Below are experts of layer 2 (counted from 0) of a mixture-of-experts language model. Rows are named router (the router's row for the expert), gate (a neuron's input weights, with its number), up (a neuron's input weights, with its number) and show model dimensions 0-127. Each number is 128 + 24 x the weight over its row's rms, rounded and kept within 0 to 255. Numbers have three digits each.
Before each expert's rows: a language model's description of what the expert responds to. This comes from a sample of Wikipedia text that the model never trained on.

# expert 43
What it handles: Table row starts
router:147094121104108135165141128154135162169165149149106107188168110122140113119097182123123093100117144170143151101164130137151113118131134134112100164140129071148154104147140111162109138115144136145109162109113149105133098111133121144122147128140146127127109136162088131162081117100143108142145124169171131163115080150154139181120159105137096093145112130191092124106090085114127099117100
gate0:088144125102129123134119145154144098175089097158132140125122127098104169120120135161160106119140102156134153096164134147164124171101105111085124123114152157105117088129142110176091128128118141124137134071152158119140126143142099112155150115110103160097140130145121109105117150090162148119157156171137099120148104186129112125124151104153162092155047123156160129106131125138120091120142
up0:131122115126125055120132132124134134142160134133127121163088173099117169127145163112102111115169080167126123153119113117132135135116128115165097102131145059140121120128160147125125119097079130099134133112121115080141162135143098130122149132127140110140113151083114155093099148123174112140134103164131204114141102123136093172148119152141063118117167128142094149158111133172123101113083
gate1:130136127124156130125148085131109089136140100143109146125117099103115100163139100130112143110135101105146146122119141135133144094148105104103145112114142125100106133175119113118139116108172152159127152107097090108163134137153111112097129166169087109109127152095105155157109140145109131143123133118154148073158112098111139112142114144115100134103150149144083151175126130126118136132142
up1:099151143120129162130156139125091115127145095121115127134150116123107093140145131132161083120163110094110141120128145103131127170137107150128111150111081127104135121108107119132136103126135107197113138117113126095110152142129098125123159121125115161124131120133100142142105154119121146119126152150116143129158108144142159206149140145182126111117112147108105163134125144126130067143166
gate2:160153159140126083152082120170092134141110113106134157137079133128117128139121147139159137122137105127120137184109127145157153114129154121123119166118124096132103085156146118116077110145110169129145108121167113146152145143149109138125095127071154119162104108154150156132110131140172183090113124119154118165155147135119119093104117127108125102116171104146066117155102161116146123178134
up2:119130129144117145111155134158200093141092118130159148120118137126141070148140168130118073164126168136136134164114107141115101123102108106128133115163143140122113169111148072127134118129117135172099175122126140140138179153128141099126120142157149104122118154128144128154119113087177118119079129160139130096107144132131165145124128110116127141097128166125137102077096149139158129149125
gate3:123138099171116135123141101168102159125138124145142125122141170133136164117109169144111162098090115142164128159099130138147145112139140115110154146136171144121096152145144110113150172138105140162158151120156142146159129084138130143123151125120082121095141092147126145144107148109126135130145127132149103107163157153141113091129132145112133156124087114150114111073127115109099151097154
up3:152150115117133106153151109154084136119150129119139150134173132135105124113144165138126139099113135151110098157184128146132091114159133123151145119158123172110166125136108136146118123134090139099126171125123168143145130115149139137138184063174130149121143161124127060111139180128113145126119144149105137145189123154157117140155138145098127123135105102111115141122138133101104125145151
gate4:120112143151123106135159108108113137141123116128139143166121136119123163108087118076109153111103116134151135148121139107167133132094152108112130104118118131120113106171170089116163134166151105158129100095120145104194131098126112133173128109151126103143149139117152121109110145089142098120144110081159173163123153131137150083141144103120126142126144136098154119193180109127138153113125
up4:108095183188137110144146109125196150128171150147117122119131126114137126123107144164147105085138111127144116100114128151111149149125121107101113127158124180132108094103097116075134118107146099140129113165158140125134130160113126099149139103101139119120107142124148123142099175157161120116152093120104112149140159188153125146106127093126100086121111122142133134155094111119127099121123
gate5:142100127111156161115135159142135128112088124075142116120102169156106133108146145117096136137108102134132100146110131111157083123138140167087132094183146088087136166164166122141134114135141140118128133132141118134118150117116144072117116154173150130168119120122110168139143124153091112161182105150133159142091133163155188074102132128118164125122108089151122085144114091146123161127112
up5:153130092122099097137106127152121119114137107160144108141163135127134098123132114155143141133092130108074144126130120120171114113137153092129104140111157113096114142167127099118098148124136081127130136086157084108127118134107101094105121119117134139112083094100117123135094150138142107101104130153132107092126154126115104152117115137132144092150136152089133143095127128098126134151161
gate6:135113113165156155150141127188109107140109180102109147139137136131097112130095157140108127083081141163128111103157137101125110120099142155116093121164129094159107159108169106145107057100120124134170137121128158110127130135130181150115119113132065156135139111107154141129117109118119103163190140112105110172110134126138134163175130121128130162129133097081103107133119100111145130141131
up6:143124158094106167108138087096143094138143119162138118097078113167165091175166107143131147188124145087148142137081135139102119092106140150123135125118116152060122148157129107137163143104152099137126143146118093114122105138104128137123138133122130135088125112096095150132113137144092139137103095150106153117102178145135161108116090142119127139134146125143131165128128162163149109136101
gate7:098139143130149155166113126077143143143104077126170110185102148130098091138173122149131111162133106148166113127174125130097125132091099166137122089155112113164107098136082101130110180166071140134091131120152105142130127142151146119179148131101102121150163127147108194181124155099089117159154112135106146110136134132129137120095110083137100139161158144125126137119106142130129119118063
up7:145155133116154094144102126107114101138102165112088092099141169092158149143084118143125141095138101119169134129133160136133095113138139117128095096077150142147161158134128113148145109141169098127164146100121115104165160140156097145143140095135090115119132090118125117168112103086140128120135176139170095131102114130120118095140122128141121149090168120149112159105111125169144153130127
gate8:161146125110148156097123135134076180121129111100098114145150120136084101156109141140139109117097132147111104120132132102118139123130168100086148141098151092171142117095137080096112127099158150070151146110112110147143119085145177150150149129153121163123157120134112130139117139132120084118135121058130141164136165137148118105109142087134081142143163160140078134132122093147166096104130
up8:137154160114155130104103130147115151144121099156093097125169152149104092122153138143156105130118122152100139179143120100116132159143142131096196151135152117115147175084134123110107141140097109126113149145127127118172101173145180139159151168157133143129162134101117152096115122116108118118155119122110139106159113148120118118097173132163089098137159150160089121112171096149138099121140
gate9:140125084113119149101127083175104107123144128087140089148142160109147135157161147124119115111158159140128096153104143119119128115132115101133139137117141132063132123131128105117163153120104137141073125105107147142135107140109098134127142142153173101120104105109124110119124122111106129121135123171152184139134101102134139135170184104115148166141161168138102087126151110147157173136134
up9:134140103118193142124159113111162150086162143157106069118091141146116108152129139129101142099114163111131155121116122159104100134152131100163144114160086111110142081132117154084172135137165112118135166148133150099128095152099109125104142117124160103115115130128123117129133101107087139136110097132135162125105117102149122149188165088134136115112121128163113141142148113113180119108150
gate10:057130082113141178143136131123132118181124116141115119132159121074133153129118166170150126089112155159128141131118171134161129112175108110065119134108119151104131125075144109173140142092102101141169126124152122102106124146133155115125155149137170143120123126158077138141113116128110103148146135102146178152112115153155103162119126137105152119126083144153120153116137108106151146124148
up10:128120122132141123132133167096105173115085119132141128151115149120126173082138133137107053149143111152134086138115125151119135145081152153139114139137096091116105087092144119114113104128099152126162182110085128088150099144106121152116127107148134120147155134129128111094095144107148146128098135176149140106087115129136127152154162111129176155129116148131172129150136161139158113113145
gate11:144116144150136144095160167122142108155114151112138114152095161123144132072120105120169156153135112113145136137127141109128133088148156176082149120141143114113109104138120145088103097120131135152135106150144121149126120112141166147162131160139101148125105093149123164117143155117071089094097116129104118140175139176130150173147130092147135095139173166118114097098152094169118138132149
up11:120132143103107134108115159084130126192113122168125166124135146128123142106139134128121099100118123127143077158147136133133132127141086154191122137127111154148117160151123134123116132111117180154092123101108181137108159130118196152186123127113117107103125150125154167101139153133081116129121100149092071131176123184156134139124182069185113123139178123181116153148116167130116142100113
gate12:124124154200144131151133132104146164125133161124129159121139107134132149122122090107107135085180139173141165133085140108149142147126097110138116109144163100098131105132139130082098122161152146101083110156135151153167161102109102121148141158119101085159165162165139148156136164127121134121116121140166111180095152111144122129146116112127168122118120140169102133121153129096129090114110
up12:101115123108147115108147107150156077079098142094092106096145169112131127137149138137134120135147144150126105096126101109108125103143136097138125126105120107165142077159160116127138184108091125119100132121154120095083142138137169141095126148152164129132094119090110117127160133160178117153117136162112143121125138142138131184128127122089095139114134149123170145110124131130119160134163
gate13:117084115127143067081155112134158136112132109128089101123082119135127159171131125118176115129126168139107119080161100157155105138060168107114107117107108130134092115107078174115125120139161122134125124118157116158130125172129121116133098132063138106100143153123159141102104145125175116116118147110100093123119115166114123169152165142107131136131112129133106101159129123133139134141127
up13:133164147171140110137133101083173186150129104115134146153108102106129142114138149105086156145149121153168159118146168136126157136118134129125084117104121113160121131116159149174120158146082129112124129145120148098130162082122145127106122111123133090167123091122120125161155118163116152112114114124160145085118130145153136117175125129151110114132131116191140162141142158127104160112091
gate14:158161108153113135126096148174116123144121153156142129138154127137127099114161208132127146132157124075143134151121141162128137144121153131143126119142111109103144160125126173166122122103130134185100122130115121167159137142092109170142098167141110158142154133170144126094121113073167137192132100132143133145129123170134136133150144152137119113089146117159113124142101138170157126174180
up14:146130127151167125143154117131113176119110123099137077118158140094108137149085161152168102130128148141121162157122137134145172121114130139081117134109153100153114130123130138137106146152121157117132129074115106124143113132136151107125125154099103137076149147128116092136145108134113129148147122138126146089104149125107114104115117142114150115111138125094142094110122161083161074116149
gate15:116197162155118145148206121102146073126099135119091149143124128135164143105112081156138122111126107118138135116112164166168080125127142152126131109111144141157114111162128147138123094128096161195126116161116138149128162070166108163121132124154129095088113101164187164140155149121151158107146165116114156181151158129115107129119137141143167094166083104122152144142120115150152130101144
up15:097106158152081157123140122092123099139111109128057124142111112144151186149116122139101119126080115143140171114177110137118133086145135152117138132139146119136136122116123142106113101148116099136138100144121150141098137125143123121142118137115130136120168145157124146166128159134073143105130128080145143184170154131163141117082089109103153100137087102149142108141127123105141106143116
gate16:133117127125136127108140148109076134113125129132105150139133148118166164106146130133124148108064172126134114150152140085159186120144186150140159097100125129096121144134090151144158118177146156122101097158102125170111163134123115162139202139134084178131142111135128166136131147123153125113133142142140137134102114186151119097144119171130088116151113098112172134133119101114128157101144
up16:132114108124127100114166159117164155137127113157164119133147115155127123108121141110105130091175100111119139179152151130150146137135120147121119125113140132155103109178111106161155146099169145124088135091163132141129145115123110151081131069132184137165151147145118131130108173120110119125065124118176143142142120142149113122113147158158132135106165163163134147136136100148132130131158

# expert 46
What it handles: Year endings and ordinals
router:122147121154154125146148109147153122110168139124144104143132129111146108157172180100126101095132149173126106112140111132130147107135143124108128155141098132159113140107101140164121126166132174092125138117165126106181114103101160085092131126123090168161172108149149119163141106074169131128165162148144175150157155131153157106148155094102120138146166144126150141111121130127147135097137
gate0:109153062129131114156103134124150117142131126145148102128127120114168120120144138095114105153090122144094136172114123109144127097146075115117120124115123152141111156117144132102101129137107131110181110130152098142124152152142115153138148171119132134077161142109117106112167125119081139131120128114121105108152146090113119081127123103139122157123130154128090163122130183140109130126125
up0:102101129135114151134141090185139132105112113139123135125096118111180178124182151131069136129134157119113081165126157138084128177143099105134153106123085114124130164107143111122140170094133116124141132141073139121178147129161145078126130114134114123113166119073113124134122141138123131162125129131100185152125147062140094138136163117127130153102157144128146124117138116136130129148125
gate1:175114125135109118133096102189083096133135101134131109165081135121123130146110101153062123090144127121104159114140120137142104110151131071121114159136132129154096086127131123150120117094174141123114118099104133127093155137100150140131146130110114139131126167121172136103115111130180118118107160144131112145094136183139112150114101093133128077106143114149185103083121171120135166133125
up1:155094114124137131102116102141115085140102122125152119122146149122165141149120113133120147129114085109098105137125147136142105136156139076128175126101096163117109127126144116132120124160129148104113120061152149132148170091163208170104101126107083139107131160126140177118124164129128132154139159122106137136137089135147174119099074124159099108142111173137131121168091080101097103142113
gate2:142122153151163085125143107097096173165149110133106156143083134089163159113154174132068094128143089167118176096155142164092137140108143137130085136114110110181101133128103138137115131135159112159110131153117158096116126132088123128094102105112136157138156147151099101141118136159137103141190105111112125140154132136133115130124130129118098143121148100150168124161124089097140110118112
up2:100114110126108137116116128144145118095120153110169086130136075109098086154071092128122137118139130136140116146114086120143144149128124097114116135083152162111148082151119114099122127122111086122177145129153129099149099154171134148145162116087087084135151143103142095129135169110119166105144149150117178108112116113150107170106141119139136132115132155111111123115153119161120182153094
gate3:097132133149133099100131099137135129148131143115133139135117139133138125115142159119138076128115106151122135112144113164131122147107087106123065167101141140123151113105111110104139151134125119166151139112081151123173123137109141111161102122125111116117159139122104123134148137150155123098113148144138123160159115178126114137154138119159106084124161102149122142088121156170160129161146
up3:134167141128154120147138076117142078117127119131125110110097106155114082147118174094105121123109116147141148122121161092118112137111128115073094102112138153176145121129139129089114134095145120168098134130136151117145091133124132131140084149134126142154128167092059091154129153145155148095146127151141143156120099158102123123122138123167093110109130091080126109152142091109141101150095
gate4:170177129121130069088117133138114136120138141083114127127174139125114136121134093088188095144117164133147148128109072134140149108114145128146138117117163127140116127121131186131109151113159121125084115122110136109130121097119128184111104091127104167134127124156131107162151094128098099107148136113154147113119125109131134121115092135114152126158156094153143127108148156154139134108152
up4:119170132104130136098128140125169127068140107155132125152149138114099133107152139091146134124099184166121179111098119126132162132166155153126119096140145180160107097142133121129152156098130131138137137093094132155100138103144096131098099080155133120183146078183131131128153117116120125103152105115161167110136113148149085131136140144070122147122177126142121144126146136173120110126172
gate5:136159149109134114131102097182141101108174117101124158117141110160152126121111171118121132124116124119150090087142140107120136130115151122138148130118178129117150140108162110118148130124177104103142123141105136128112123087127147161147114092134102144112164098133125106133121093100142141113122126134157122166132172141149134129146140127110138156117153118154102123155098089104098147127122
up5:162144156108127094122108152157125152147146115063177149118118143122091067149111169171145118099134141090138147091108131171154121135119088138101121115117133131142130105165117134157091118125107149144111048152113113149124119133092135130151144135118076138119097126137173150103125127107117156102147098131144155155101143147140165126160179123090129184139101117149121135152113111114099103126127
gate6:177098137142151142159157133108107156064154124112126077107155144162108129110128098136153104160111165127140131115148127069123143107124133104124156118138160092144117122144127092121144125098119129117143114111128085116102094102123100146128102133118097124138096136134095136106128086165100093123093117119129133141125137161164146143139091130102113083111114079130123160151116122141103156098102
up6:098132167125141094150151136103140126137114107155131131177133150115113115116110131078127081066114156147155142093085142147109127175122125134130123083099128102152093096095168136184153106157096115157154110150099124112119102130126119132132162073101126158144064120139130089133096157129143136122162112096113114159164151119122126151097124123135190121138101113147138117162142140161158155135137
gate7:125124149152142089102126122166129164118123148144120121126104116154118155155122149135128129143114139128126134077082104123150152095148107111121093110112140143129134119135110136111136131130118107116146123173133140111114127103091131121137114123131097155154154125117155143179162130124104078099147134141098138139099128106152168133106107093142113114074163140092131116090109115104109167120129
up7:141120133167104115120139088140182123142144097125124176172121115112120121081143138138124148164143107108131108113152143091116127147121135115128167137140093091089113129109141114105164160157104165118129154145119123146154056141148151117155115183162154115128097125102102158092093168136169162155131128128080112108116092133115128125122145115122122114146155108121137124129152093149129098126084
gate8:105101085135123156100103100164125169152122104122113168126087107102153100132115110120116136107139126109110168151095097141104089119149159146131111196130135125088118161158160141097134120136099099135113122089138150170158147137151103099141140172117119128116072131158127186109143137119131158125119087153121113151138153131117176066150141108145107108137160079125109125118107072117116095098149
up8:144148145147145102158186116157104099110151153141116147125093118115096127130158157138124120101065156126151086126143146101120152120153181087168102124112145122112147107150131156164128095151155113078136129156124172100108115108111128093120096128102121146113145142104139114149150115099100125130129150111088129124116121120129084157121121080127126101152123125089099155179116103134132142114130
gate9:120116152129113089120152098131152066122118090115116130144152134168097117149177096150131112145084132158124115151133131127166111086112082140144114109152105117121136165095137088093108147147120144092179144123179135114175099134118130099116078175133149139125117155105142166140138107079110097095126131156145125128097129138133169134116125121113104134110148159144115116132100158151117196126109
up9:110112085115103117133183131139157122111121131151143073123150149162131107155125131168134131155144080108137129131129129106138161109154102118170130127120108132110115150142117126133111165148139129097125131131169108136165114117145121093116084133134081157127121142125106106089117157091122130156123139153164113112143134172148142171146122114125129151127150139132127104152113152130124147121120
gate10:123135138134146118119170149135131091104076164136145135135130082125107164152154138150119150159131130159144121147182097125172134156094110127131126125082114153162144097126156112116062110099131152131089140109121134140132108108146166138104125184149180086170135157099140125169150184161120110123171137135092149114111096123118126161128153118112117150144161165148117156150110058110174138106101
up10:151141109138148098077069158156093104084143139093144125111177114139141138132123147170104145145122136091124143111185120155157124143136133125140144134103121113138088148141107166116147168149158103172128112163100118124122131124168125123141163101084113112072138172129126157163116151111128143095130147125128137170134138091142136131182147108134139146112122119130110129088157154150117139171142
gate11:118130130101136138114114150156146125161089113153123134100133128113117163120124133102143097123108126124111101163177145084113146174137140116142168141132148081175116153113117133151113122107161132145089155095138149116138144086115127146157112160091092173127151156141093085098164203079130123165116123136144126118116119166091128156075140135148138146179114080111130143153119175082121081130129
up11:128115115122087127106117100118129060105115131146135158130126119155063118122176130149141160087127099101104106163151125162125105083102137161138087125097135151069094125100142082155109202086136130113126109095134133161113151156166154084140140154142124155102135140088160106107103119143120117107107090124103107102129133126120099125198116132112170138157145155118149140140160186161081104136107
gate12:156099132112126128150153159103155155138128110119120089126157141121114134121133141106130121117102116169193119116123136097123100091158107133125138090174139101112144112167094099163117163102099155131145137111117107086098123099121119069109154124125091137125118110162104188125100093152116144126120137162099100154054107154179125171087121106140131143123150111151095157121106133109102135165170
up12:168091102143128131125161157083129175085143147140115094108135123142111122136109136099144127113138087140156184180117098117128134081172112127137178114160142097143088112138120140143150118144111164133119150118140123124106121146145138133118173138121138138119150158128123152111133130102091143139133188120101144134124135125130173096135092157145149092169103097137098112115141109111121104076156
gate13:096119161154143114106105106136098142149163125136139128132098176121111156154115153131169100140112134139106102161148118165131154129167178132101094114114129137126126118099112143148165085135108115103095122155117145086157106091103098096152120123143147107124136151099109137083130136158152122122073073110161168151114168138130151088160146094118141109129152111159115155136113131135114126159154
up13:165109114096103142141132088125130122108102142124154125175181128090125117144114093097139149099131191164128174104085114126146133126125085106127153112152116116122122145090129094135121158149121161117134125110120094140130097144159147137089163127087133133161139113166102105146118112138130135105123131151136124092146095118138080121115102155132112139117113112103124134130171157097129154128149
gate14:143179164145137122161118141095166097133114122119172112142138142152112161118175099143127149098149174160131127146093127161153108137137149116113151123099128119087162076111145154141133130136085185115131096115100134118111079120129138196115132141145142136161109137127137113120142144144126098092095103158169129118105101147162107145123147141155130100125159162150142157133171136119148113112148
up14:157145142153126095154124102118171132154103109134117143130124082131155143108146121109097128129137131119125109125133102140105096135146133076135132125101124150143156143160144097177096104172138152087115150119110180128154109104114117134131143129138186129081145118125107103144113154183193105138095153127133148062084125118141104106068125121136091124141125115088131133144142095091133193110128
gate15:143124130101138172143100158172152152161146145106121140115120136099108113120147183114120057112155150136166124137106131146130138144147156103103107143174141120096120142151124126151102108137125122110099177135163111129125110109177138141157102116163121145155117144176131128115137118151166124125149158149156149165088089157161138112095117132135100140122130129108110115106139135151130105162115
up15:132162109143148163157097106156178155092099138103123099129106137143106058152148115141101095127159103113156103131100168136125100127150115146123123132139137128095126130118115140108150117122112124125129147143132144144113099109177143081106155129201122129131123164144140088149124162150088141136076128144106193173132135114127167124132139159131154097137077126085123122121138151129125096125091
gate16:141121155135147165084142121107168148142127135118087147090113107114146108106110164155116125176148119134173160148113153127089163107100126122133105152197097105126126126118150152105137172113115106139091098115163108094146141142113132113125121122111126157082147097136161112137146183102111103125113125159122071143156134149162141133136155097132104150165139184151136118126123121135128105118179
up16:109127146139097168151132139131125130123161157131140121180154089151094075113100119083106163156115172140156114077125104115107113139143117106169154099134117161176097114093152129132155092135102164082097144150101133141161132094122134102169135096121159136149109125159101102130079128156144161121168198105137081136160094120126115182096139125148118142108120079121135136114141123112180138084084

# expert 5
What it handles: Prepositions after verbs/nouns
router:134115145146103110107164160142109102159111123155133104166099139124125130151152154084148143157097111154147191135090134139134132104128115142145105129126146167143133099126173165154184154114128126151117109151155115150118115100145097100139155129144166160168146092165111103105130141124152102100099109150121114071164135100141119131103136135144091090137109177126089104128117085114171140129099
gate1:117140151129136117120082108143115082150121117110090134100111168142117123102146127164120117112097152139133128142142153152135142136135136126127118136126100167101125138131158123155136133125139072154126130135129164113122141086146141099095100116161126120104127117116131167117145153148187133082157122130111113098117145093137172143158137157129092165134110095101102159134082110104131140172087
up1:098125146089119147124141090074147114089093121156136146141085121110122160143131157112108105100125126123172148130140100111101098143132103102157137110146137096136132132159137162147144146141158172142112123170124086123146090097111110129157105148085136150148133167117133100134135116110125140149145119105153141124126149136122141104102140169157116145131153132163147134119133111089143171091175
gate2:149108134113158088068122097118152088120175098127091093140092160083141111113120165118157153124126114113094122127113119135088168150164181131164142155133137120132122149158128113182144133142098151139098161100136120119145129120156125135122148154133093142087132109120123102153134100139127147097130100143156129125108124146119126105161104147148104113133120094140127087082115092122099111153144
up2:091097105140066166156094168157140110142095090136120165146151118131121142083124140125117098091090122117140109123158145126123095131136156093061152166145125145109110104119132137117126177109157133111109121146131133165120128144172147161141111103145130100154110124169156123159150209173157115147117130099131160111164108106115130144116075141127112132127109126130077143147140134145129129161106
gate3:125108132175134132100132122150111112127144101102127089178133150141142134144104168099070123160177153155135130135120130180128172100129119130131112118143098139108125115120165147104160120129132123124132128130090110140141160142124103075134154096175164157136155107115135126147137157135115120142134146169160142106177111077114106093157148128151115130133108156170126143146106169131105115149159
up3:121118151153138120122109132114093143139146159133113084173133133113131135111126119119079121129103151146143162077148143175115172114161089130103110120174143134101130146125148130130138098092178123144099113123104121141153144111137111089114122074166130147124133115131124095144109136071108133118115106148134112107166107069131122136160161151175153133091114143163167137118075147118123119156127
gate4:148134118147068110143162107129134084140103126149184157168113124111089101098116118086103144143100118111127143148115133108109151185126102144135116152177144139128124166096127126173172112072115137147132185116180125135155130089124128117088170143136164096126104117140124144142157166105115167107149124172083121114137133132115135115130106150122115123131105112135101156117164125139108103110106
up4:131146155194084100117143070101133094131130136122100126160124138125107112137177145141083141113169151147163147103121159138121147127110137124126113125128128182120095136123154153106180120082096137087150138128115104095172130085124125119164179136156158128143097125090141156133166173080144162138120169149119132125157137121135124136097103207095100091146140114162127119092140094119146121100121
gate5:170124113148155132074118107157109149120160147117117106152111111134127142138125110107095140110113122152140084115170130128133089107129117133117151071117093123118095140108136133129132071138129118079121100145151138106182087117107116116124128166134128148146142127094161145119098125163141098118142150078128116161109133128141112143149107107123106149088092070097041160117091118099123138136119
up5:117153118122145119101147149065095104097112113153156093142125106130122157113121132083115132164142097108107137094140154109154131132137104154124107117162115127088138114109173110098161137113125094127133112140111121103161088151090108098124128153101121117094132159144140136127126188125088123119078113116103082090146126119121076134110183168158145154153142130137118146143167060112129128118104
gate6:128094114104142159151136134151121166112175108149172114138153113134105125130153127123139168167173123117134119122158120129182164076104104148142118142172093131120096092136148127123108153141094109112121136132110134129099149171155158152138095129138155147119122090168160131091125112139117149146095113130134097068112115163132173128127173146145158117137125171115139129112131157118095136135100
up6:085130154155160076110119126134121119167128133124117106114138156121120111173116105123124105128129150124170094142132103131176153096155131113178107147137107141151120140162102100142130119175150131115095091141112145160161147134156120161129127070157163155128154170101174137144113115077152117138108115171088129158173151133134103098116096074116105128125109160132171116120104137116135135119125
gate7:114135137112091160109117154143188100149139134134100114101121096102096120119125187161143124141118136138143138144118131141121116133131112127094140122161122124159148106110167146102107127129119156155094085143135143154125109147164150087088141109136137157089144108101129123123107136141103118142154157111110131134148090107149181166149158100119132109118154135128138122127167144181124080129133
up7:141118133107133133103110082141176151111135131141117161133120130141146142134145104106151146149159114138086106113119144134114136110130143154138106147144111132129099088165123125101118123139115123134160123145123113108114113130107122188162125113105135120118094155157103143151124091118166131132142104162126109155128133150128106149136200166113160120146117132148128144146156122119115112112134
gate8:102132135150130111113132140132111147111106113123130142093137098140127095131152135125175179102128101135132099146129116091095127134148134154130149196100147130138114135136113146133091093116138107139112154117129156101119167113126135090106141089113151127115141103126123169162102184136143112162129100134096101132130078135137165131168111141183155146082110127114092100125107119110161122135143
up8:145117107143117125111139109127124098115101145154080128103143144100146125110119157138145109095119150126136126141094126107122114154156150130125114128178126133123123151140128142155133123162111142123098119170091153083167123166136127147113101121120084130154054135103094078098165188141135115108154166107125107123152141178114055142118130137133112115100153116104097060120124124128118128190188
gate9:129145138102114127123174118148145116129119121117124127133131141121110131159103130183107129136155126190135140146108157139105145093105123182105122126128141114138125124114157111132113185121135125103132066123091171169126118114158095093130112121138157147181155117142122186138119104134132116142178117127089180115143115160134112108145109104117165149113116173113116140128146124117113198149130
up9:159139092108111146094159152165136148142159138108151128109164145127106157132107153178124119138140113176169124099132108126106115153122122175093152146148146131151113101100154106127118143124159132114152109141072127179085122113140123088150084141141135137148118105152131165168105098120139096127135119121087154113132107135142117131139149102131164156097137171123140111132134119087110178138130
gate10:088137096097101096165113131120130104155155093110119145131121147122154141161126151157129143140152151139121148087087145157098149121129113125094146137156122100158105129150144136134130150091126135158138100119115102110118091156131122108134174074174116127155197111149095150179124116139146107116132142178171181119116119130164172144137107082125170146096116167147100131106103120118094137127144
up10:176189138102100107142123114155139138104138121135138137123134153112150121155103127100169140118160132104172139100147154163110123124124125141127136176140126115103097162097149165105178132114085135127121102108132115159165165170157161088165106106132166158126179130088135129117101143112130121114106149144110111080135089134131140133080112147144122085113128149148109139164128095128142122134116
gate11:111135148113099121110148153106159128149107125154131140106087116093133078103099096091167111128092111132115181141114117149097115100090108151116180107159105160136095140124199155143115087122100133137109150162156140139146135163112143143086164134158131111092115188135131103110126159107148143117127091116106139109121095142104096149127078118125132127162134175116148112094122124135123090136124
up11:152154152114109159120113104132140136148135140146146164177131127129120091153110126120104157075080115132138128168139143160128132117158091128131111187145132140130137136156142150144095126153131141146112140167160135129112113117078141120114160129099115129127126137116131104107089101097143172113066096114096125125105112153131121160149134130135132121145110170093153097108106149103105108118147
gate12:143121113157118126149191096162138098151117094130048137067086114124124077134145142118111113131147130125157157124069115141118145087129123124131146083128121169135130117177071140087137130127146102149133178151141064128144130109142126171087137171113110154122134098152081131124166136116141122090106120146095120145090149147131134146144095147145085101157121095133156137132138144156109153160128
up12:123121150120091120169174132140103082141070081138109129086057096106116097100113081107129129129104143131133125132112149169124109064131123154134141102161174165105104153186117124147117097127122124126110162139168109124116154125137143139117139136111118149159117105147124099145138150125112127109133140160080126107081141134130116130138084157121129139145134098119130151134142139166152127139130
gate13:149104144083144058120136115138120111160180114130129112141139130106136127088141133101119108149155131107103107094149135098154163113145156138123073161086133131123161135131158124119173128135169109130132136142121154136147103155089139129130126100130161140119166121110133092119129111101097107119128110129142141132120155178124125098155124121123127128108124119130117134128139118129096108132086
up13:143113135121103117138115136115114159131159162139142091141096159119147092106105145116075177146102097118109111108138134144144115137144168147111108110123088122110144117131141159146089122149163126161134137127142143157149114169070126115157130089107134154153097132094126144092105103093106116159097133076106130106088159148115153133112152113143112173103144119111101119090149098148089125132154
gate14:111088117123142162096119093133136104088139131129112142162083122100107131146112132138116117126120135123126130123095104110197127076131108117140128119101142132117162129117164105114143085093120149132143126101167104111129122157127148119130144163170146125134133103120149132112073085102095148124124118137132178101133167106116150100152115087139121080148115194164133154101098125137136144104100
up14:138119136173149169084145094131094130162123100120115147140102123115130176149108155137162136114148085121100121127162134121153117100142102138105122147098110122130084144110169130152147121143117117142146135121079147085082178163165130111129190144121168136087182080106190102131085135129141145158091143125135145126170105119097167131136150106111114148093111157141093136129123140121137138150132
gate15:112069172115120114169123102124085104150124096101101143103135100110129118113109172174137113099080139135143147106130126119124138129130119126110121120142146123165154129197166112129153159106128097151131115134178117125098112131168162143119125129088111163125130140134129151125135085108126134138156112103122148151127135130139168142151076133138111107107119103156145152132142117144137147088100
up15:090115104173152141096117137138142134137090075119087139105110163143162124146126091143129146116114121119127180143112124116157148153129163082098164110159142101108156105133139118130090107106123145137112082122138087098159149128109104169103154155132154146148105142183093127119149148152110126094109137095193120123100148143101129157088146118132127123138094148130111119135141116070120118135157
gate16:133149149104124117093158147095145100119140147134122129145151157084154155124125129149143118090133147141137146141126133117113128105085147120105122149107112115144114146100128129121179153140117111123143118105173127125133095094114097155125120122097122165136118036106092112162110089082155113128167123097175122153117107136141151176136118124110132157113172107154123138103130121169151106151125
up16:092127108125099129116150135103137126140112144143117106127118110152140093134157118159180166146184111113109155184112139111092143135117112125150145177119172140120136189161087093146135148150130158129169140121131117140131118157155122144134142183113145126088166098146091132117144121121153174138122121127097114151122110149133139131113116108192120079107144144176116136108175132160139104148093
gate17:096121159084076179146157103097171157127138071142127087138145113119145150146134125114119142104095081125130167164137144126156162164145114096119172086150139086143110146133115135131164129107117171116096162142178129164124119151151124151127119138140078156151128145156094117135153149085108133192154178125163155139137160128134143143126077145138112139134103132115112134151133117131121132134104
up17:160078136106102137162157146092129137159123097153132120174136099137133141088124102088108106086147129115098100130080112125151127139171169145111121153149099113112092128119115143139144111138133106150099119140114172138150142136130153118125153151155120125134164139119107133145098136108106132088105137107153131107149092136111132131128130159165154142137111151121163112093125139096144132153105